Weights of a small mixture-of-experts language model, trained from scratch on English Wikipedia: 3837 steps.
Below are experts of layer 6 (counted from 0) of a mixture-of-experts language model. Rows are named router (the router's row for the expert), gate (a neuron's input weights, with its number), up (a neuron's input weights, with its number), down (a neuron's output weights, with its number) and show model dimensions 0-255. Each number is 500 + 40 x the weight over its row's rms, rounded and kept within 0 to 999. Numbers have three digits each.
After each expert's rows: a language model's description of what the expert responds to. This comes from a sample of Wikipedia text that the model never trained on.

# expert 24
router:516497544507520540506499495500450460570531455486493474557499530547522514483432534484515470511520506546469477581475481526479545496526511456551560527531470485482474507474423485533513490545507514428499484483472495532502452487518508511476482493463491541512542581436509502472557400539499484520508476546512501434508492497500518497468533615517448525380475492500478599510510515465419486521460484489508442451491583560497430480522490491561452469547508516464526546482510485534518480509522445436562525432550421520508505452398525530511521513512474479536467534495476513455492448506526403515506544550435571480561498396505467541478514504517518539530519486565507492526476409386477521610547527505485444439473547469490484469453451542514488493573581538489536509590580485517470442540513513
gate0:549504466525479545517451497585460451487508445409461483518553496475513537591506462512488490504502529456518478444468499532519544563459502560480418478511603494568558500465553539531443447441489538537503467534538512487525495484547537477493498479507479437426478529461517533441479433455553482477553528465520476530486448505440483424482545512585514495487489488458464523514489536446451564427497492460487501473399540510460511510504494511526456498437536478541496506503513506490487433448479556554496523583432458454520478472519497485546479560448524463525457551463501481486517539472453499488511537532541437519396577501550416429466510511523443483492574475475448469454517515469487538523511555543442506545468538569455490444488498547449547541549462593502485545491445508542528543547501415
up0:478448542477462491576462399506559543505421486534521453488511502484473523493528525412566518428550489480520508571466548439494547447442497480516533495506429506536469479460451492482562557469539535509461556494478512481514524504501453559548444481500497483492455462456591497413501519577529515549463432575522513573523473514494453534515467533489469508467560459488447517544469524526514519512495501519510507544543536518548560445489502470472551546422467497496517580533479473522445490557444487557438486567381531486532509517484520521520507477483507521551453397465518480547496565480528573479538509409502499499517503553457506592536522604472477462496437531494495488574531529457489488514536419484436461501500542518465491546483500518512506537485532478430455545521450533504465548453568523
down0:503543462506550537476515503532469518531559470545524506520485480535453509506580515550535525495460533498570520542460526442539437504513499457500471509517519526466527469518535523466465549397533436502501490528552530537488548449516512431486497570507487542445462488524483505458542452433524484497528530529478520501568471520505518519519493494496489485564487493532508506525512496435470532483497498464484470486500473414483490461410525510437434510508496571413550491509499467495509514536439500459514511513483532438463506484521470550494537531505479540548531552365493527573543400456506485561500531549461534520412492496593485562449507562471510463488557431532533520494453449500501523549443488555586476529482537392522451543459408507454501413513556591506475587559575495443502504519432481
Head and table delimiters. The noun head (head office, head coach), band instrument lists like vocals and drums, and closing pipes, parentheses or newlines in tables and lists.

# expert 43
router:543531488499511399471486531449496494494479471448528503609446459482431460539411475483562445525517567488524458487509511596467508516461453500457513474482412542469428508446439470497563445543465459451503496429494527551431517423609468543609518481505438464484526505450487579517516504485557510421505526455518500405507523453497496491471532514463500581408491479458533566566529495497471516468477520482464496492476507533568459513485537503525488520457512547462516547468488493540522551506537498485462564482511558490559536455508456518527578512548553455445533504533520501490551499486506509497527489550508525551469535513514527507539417463368458489517476492548465450481480476510479509451445524484506536466505524501487437515467504499545490463551559517521473536554553491527559428539483478
gate0:443507530502462483493471549512503518420451461516511472542570452519484523453436488560572505471491519517433494518476514486509506511545457497542490506513468445458555479521494482493531478603509520589425462562522553401482530506403479469482491500514533512517454496478476499479499536435497476454503480509480507468494531410532487540520460446467513503474496516480508391542395527491579457525500418596513524455485462512455513505542472420482511470468515471549468575511552475520502473522485563505554482393573512514569503525521505522531470490484561511523540597518486568473447482482493464546509382474491529489485548546525490489497494548464493503524541514579546510513469553571510433473515486460556541429485476511508531486499527490465512435536486511499504528465462498517533477359556545
up0:506459433461490460592497536507496514449422477519547480510608442495466524481469503528566466489509527503456488516499480581491449492535522485518536491506469512447518535503491463476493491572470503503408529576490482403490488510428489477507515542503453524563522526508465474465472496519521479465468481566472536472425508483506483510503446525461492488450461476487535399587424471448579419527483460550516519469453445501490529483580521443459484488427540489467496616498537455571462482537467500518513518448558534478549445487561455550507488516498548445553540559503492547429471479508488521527536405516480522489457531462516409493485454450506483479519529482557547549509499491542449458439480463478543536510505498456506481502526580507536526419552469490482462507410498547526579465457571482
down0:475515463462535510469516420488476499499490499550509547492499493545515458538486485527475525508467461463449472448467462477562470423446434428495459479457506515497446491511468486580521539498454465509538524535465557486422484497493461510489495484497534556445533505444493559560511466434538498498524532441505499547452502488580498578449454506485476494511396459526535439401498542519526533523496474526533522487514495530557499411472530491599411516584456539585460586531446476527504468491551488506545458535494463522499507517585499567438519600452562461480543462465558449457482488504476552537514563521478497505545542461435518548405490403510529498433466474449484525516494554560493472500480518542439462495438436454538502520476449527484462484521533487508505531530496542472425514525451484
Place and venue name endings. Final words or pieces of place, venue and organization names in tables, such as Stadium, Arena, Airport, Street, -ville, Group.

# expert 23
router:525552467528501556491514440555514490503509473421499498576519475545536487565457554430539477503462486539454451539481478511481482500540493456520480467527405506488464527511408426529506509511526518449483469477515479534480450478565465468498515488469506482512510505467556566500536449588479487473514523538539490446560506476464551512516573543465483528440475491466565589445514512416412530471494492507478455502582533567483458512447486495499419490503481537443494540530479564519561469545489461454528580412524487562537485444407501534528477560499516491497463497488465571532456472529485450508502511498449516482497530435461513489444454453453518530496472432546492451537452466425494504509537521481527465450426462493491424444529422532488484469521521558449568482530625473538488500563540517
gate3:522452493558529525582516474505476518528478438540553526472544475559563508429448519465511487519510499428513515467503543505468529482504508523508513471447560462496582388446516538501451537486524554522460489546430537469511479457489514504509532467535469440541479454445487568487472497548545476505452432464540502528481541458513470522484480469471518527505555540508483508595437383531445457508492485482467490515462483547394612562488516470451469531524460529472477528441536535474446534555451554488490436555522513519509526501474395517509536487573517515487519476470459479470538556542593404542503505603494478542495518521533506468545522528454541567516494505551499508504468474492562490517479556507491525579453559446479524546500532475484482492575479424512399543486473512512522522553508493
up3:540455512425460516464457524464480469552511524490483512532476484448490526551523540527445471492500477549453528515523520507601488487498521564530515535529444498481533552467439469518473473502491490455481487473550492551567500583510494475502482437453519542463549481510487528488523574462520491471610485517426475507472499477451522453526509533466440459495458507490537499424559589543561529525514522451553531508481569524557415537468530512578440444504503532549505424585470564521495538469484492548532515480529489515397468477519533553485492440470560485480556482520556501541479503511440481370491524439515472555477466531471522493494423518501454454494520477477486535419485524595500495492537432487464459410544486511612509466501480476492547504457498524477457502442541429501461449522441538
down3:493488499585530551494470499542515462464512486526544506481426468456506507543576503594598500488464465532518564432441450534440451519459440508448494515485535465499489504466508477473539519602626498523525496468462438460527532454489487522489464441499495441518557445554498442482470460443473507542472501520506560531485511488501469409450572551473572505482518522460453571582522530486525539502533543415464528450515521489535532515456481515494507496532539447472528425502516479488503475543471487551504551480422554456471550509508400454511513480434458521499459522482516528433464489509417482518527485522544523478408496459502587446507543538575493531529457465499467505531474532538463538582502571501454518466486445517529491460536542492492572479452520477475493546509497552488473504417548466
Table cell endings. Closing parenthesis, quote, blank or final name piece that ends a table cell or list line, such as a track note's ) or a species author year.

# expert 55
router:514483512438489443454471474500526474563483462568520521499537507464452444410522538504587506502480479524511427476508449557495546471466509486531480482494514502506500507446502534548503457482580476516555516477517459503507536518509495516488459529463605531528479505480539581472537479541419464454527554495452447460475499560541485528514502479531493453604456540497524460502494515547476540449533445538565579493466502468464553471512497588471507511466583589531498484519458478476421603397538480552518458482537477486545555490526577537508535464490522483564496515488528462546543442465457471497437481469498492493535527489423572458546516478510596511455479478470543472528494568535534472450496498524546596538477508412487471430551420433476526490489529448513504491496455527541515473457547539
gate3:512500491467510455565525443494412508592529585469574542524597508512536522519504497503462538491425541509485441449550561509535514444436485567514517474495507524578515540578522506505464532495501511567500489567523516482521513508577574473441507494495487465425511491443471513515459526567462522539534584496551453516459548527470490470566486495473453489517510527559530478413498517456452570536475499520513458472534447526502521531493551477469493527519555507491563499476505491542463526465612434480523515487433465528511466554462503526451521551511501448510590552505473433530482575531436521535578595514530474463596507510491553538518498457420569497468477496601477479563497483502528572485482536486521455449448499507538486472438545439514517498487525548487552482518469521488506494516532518
up3:514513528505508549521517497505432533551476581503450482489509506481552520582535526530572509525530500532494407452562549552550452460543513561508550549513517480505532548530502461473514444435508480538520539511511543487501452447488546416419513431592488440448516555511448527559491446443495508442483539522548488511521558485562476468525510510464399494563533451486467500462438477483512511496521521495472560489506473451546577493501526473503578505569565442520554495432505547420479463441518499486526513461488470546473513499443449525457513511501470499491533470515462444567477534555452524533461544416470486470566469480481494547499533473456527490475508535571430455581437528553531541531447475522528479494430470523566490481522568442474463500433500426462569428466483529521488485538492512
down3:529461437507501514523513561521495388489540511527445479498473484463539550446522479487537530557486427495508497538473501486494473523551456559565419491474533521553465464508408527499489530518437506459514496474476532558490481533446504549527439458502469562458440488496400435456454500518530541494508546475417504546478466457461484474484464479486555586481577487544580527513502467462493562441513584494458519537534529481485554484524508508493474533511422510521528472568535496470466506475495487559538422469475423454491562463500526485512522490545568524474518529488544603521504483506542455519506475462541452519472470467541440527516429477471516525545455574482449504535590529516579490469507491548502509443532445557451521423465525443502436472470454559448461457477541439489514404500514460
Foreign name fragments. Second pieces of foreign, mostly Slavic, Baltic, German or Japanese names after a capital initial, such as J-el-gava, H-r-vace, S-ich-uan.

# expert 31
router:508443525532432555477486539474477462619494448522564570526582490513458433457507505468550447486530509489457450550481470575532527500504510510505495458584498494499496403487536452567482496458481426583517449420490505506576512511456459535485420520415530489539524484444499533511533473490503532562543503472510464535478464519482510522453511481490531446532421546475532491525471507502546488452501470531523525517457525504475496500564512510417488527482542529536530410470474481525495488460545486528472494570557480519495560492478568490526533441473499433504471489513501474527528501485520479454459555578368495554419489487427537473481533482524502469489455500505561493481493497520487404483444504466564503473392512475501421448502413500478511530508522410523496477501435525485533490554522569
gate3:490566455469458487557547511543476515506548484478559470479508476531493417504471522500522469440439454449435570508525519508406467506451521567497537468498565577493515475521511485464537561449516438535520519574425558506490532563465486523423527463515562514543512527515496504505480510484533493488530557578507511558451569586516431474492532526521513524531434508498444533595484389457487539479494421531504537401481521511521533590478430550505567494476478527545489494549512494501503518456511503499459494557527459507482554442462489513539495532507492445451548429529524521539446476539457479563513543493461530532437545550479562465498463472405497451471466518486497519549446465521530534461488571407447464549489580489448491535523484484491493471523521474551468539485466492493494514549435450
up3:507477478556480538472412483453527530490509491444547444399477514489489538415570545468458562477470466508460457515527496554526534535519543502494427459396501555454500497496518509519474499529462435457472519483406514602464477526521536493549509545477496459487629531492503486557486550473484493479472537475505500503458485499456543539476522484491475502509464556449517543426593505485489468486526557504481482451491440557547525448450497465477508530508466462501452448500446466498547458483504524516562526520518503465457485485514454426469518477528537480481500558441546503497566435451454509474486567442501502403452419523531513458469577398529533456410502542555511502517514461476523507472503445491501513482492556480495563528463499443484451558521551605541532534457520543461502498479494425
down3:444536472487430523514536420444402529498425518468528458574465390477543556466530496493459435437526500484526497557444408541506446457501545493484534510418441494452423526509507480474524458461495547510494478499492506461451447535515503521469445557471528455432511498508382563504479436539497469472512461507452441571505508523485494572534489541489532457484524517514520527419516481419481479498527462514405506402521559482562507471544460506450491430500546505503570473511515483462517484508486401472491426452515531578545453504523468522474472530529506542480497501498464438439412470529440546435454507489535544538482506484592497429490464550502506449539576525545521529558463480519478455480527542543515471486522506455500531512496490478511485477494491522463533510485487523467532512567489486
Word-internal fragments. Middle pieces of words after an initial letter, such as a-us in German text, nucle-ophiles, S-ax-on, habeas corp-us, and scientific names.

# expert 38
router:510513495546540511490501515448450513562538466464541502566506476516488487476539512509408497429483548560423523449494546598465541499437530519480540523554435507410552449479474543517515522530575431586473549505518536490482461463588562517557476553566418532465518447535476455574474508569479561519540527465509527466529463481482495536511472544512495460399405485476548483491484554487477514571508555439522443501519493536529467523486600472537461449503480554476558469468521566465569486447496539485473544552527453491498533487539453470467558472591488465508503499463491517523505496539498469493483516569502458594495454438525502543561455478429518465479481443507500477502500464494521565433492492476450557487440524489499442521508503485480480494499540439523522482516492500488443511541567564
gate2:543470566607519482496540522478548460514495481549533481529476500487533424456505496519475422524543474615491483480502508527546489477535523576510527562441484563458503508472495504509540502463536555542511478505445533464558520481527460533514463509505505517447472523420567508487450510471478416477514555420506470607493420474468479449533447561526448506500420503499517476523508374458523494547452526490486539461468467490476535477466561476511504478489472489454529541480469496482466541466486511479490484514531427475524474526465486536510493458533542460482552517470489533413461559494446528484415457495523587580529513496533543457475522486510496460529461439501476390567497491531530585538463423527456522494501472550512517505572461460531470516505556538534477516478516492511476396478427598
up2:521500572590521426493516513476577433442482496522538457548483551443546482532543485518475440430580470618477532455452494499490491503500539569549521500506406540493500510462494460485509530468552519462578505532464531521536477494546487481480499550479514478431550547473520488445475532534425505486515500379582524606510471498570492475560444502539434504530488581496470468491470456519522471519494535516435514515482463443577502547451450506472570437455510510431509503489548576492496486491461517446492518512467487473469429569472547521486483480504525455522494552452418492470548564508448539497448481494532484542482507547503559530528544458453398487534508525500534474453496516517543577516446442520436576508487531510529468485461503509511496470490521534504565499496510479503418467473466525
down2:548520464541443511458504462428537491494452539485522488518487477502528526514491569621549556526464477526563476496561520582520463522526499468480461569458535500471458515470474548468539565446507443432494488472485474500538525511533451453485458409502548421525502541512477493499478389526442432520550526482555553515517496494492558454559539504537541574541441546560533452512542532403473453581513491471508576483524525474498490479505472466488408463541549453539420522515501550539474463517532457551460512510556504491483409530438535509456504456464529532539453496489451506596525476583505498506497513560540510542501463439465521467520484565547513490513506420468417533506459536511511445529536495518544535506519452498536406521506499540530503458436468501545494466532557515538491505549499505
Institution and title words. Capitalized words inside names of organizations, publications and titles, such as Times, Human Rights, Research, Entertainment Channel.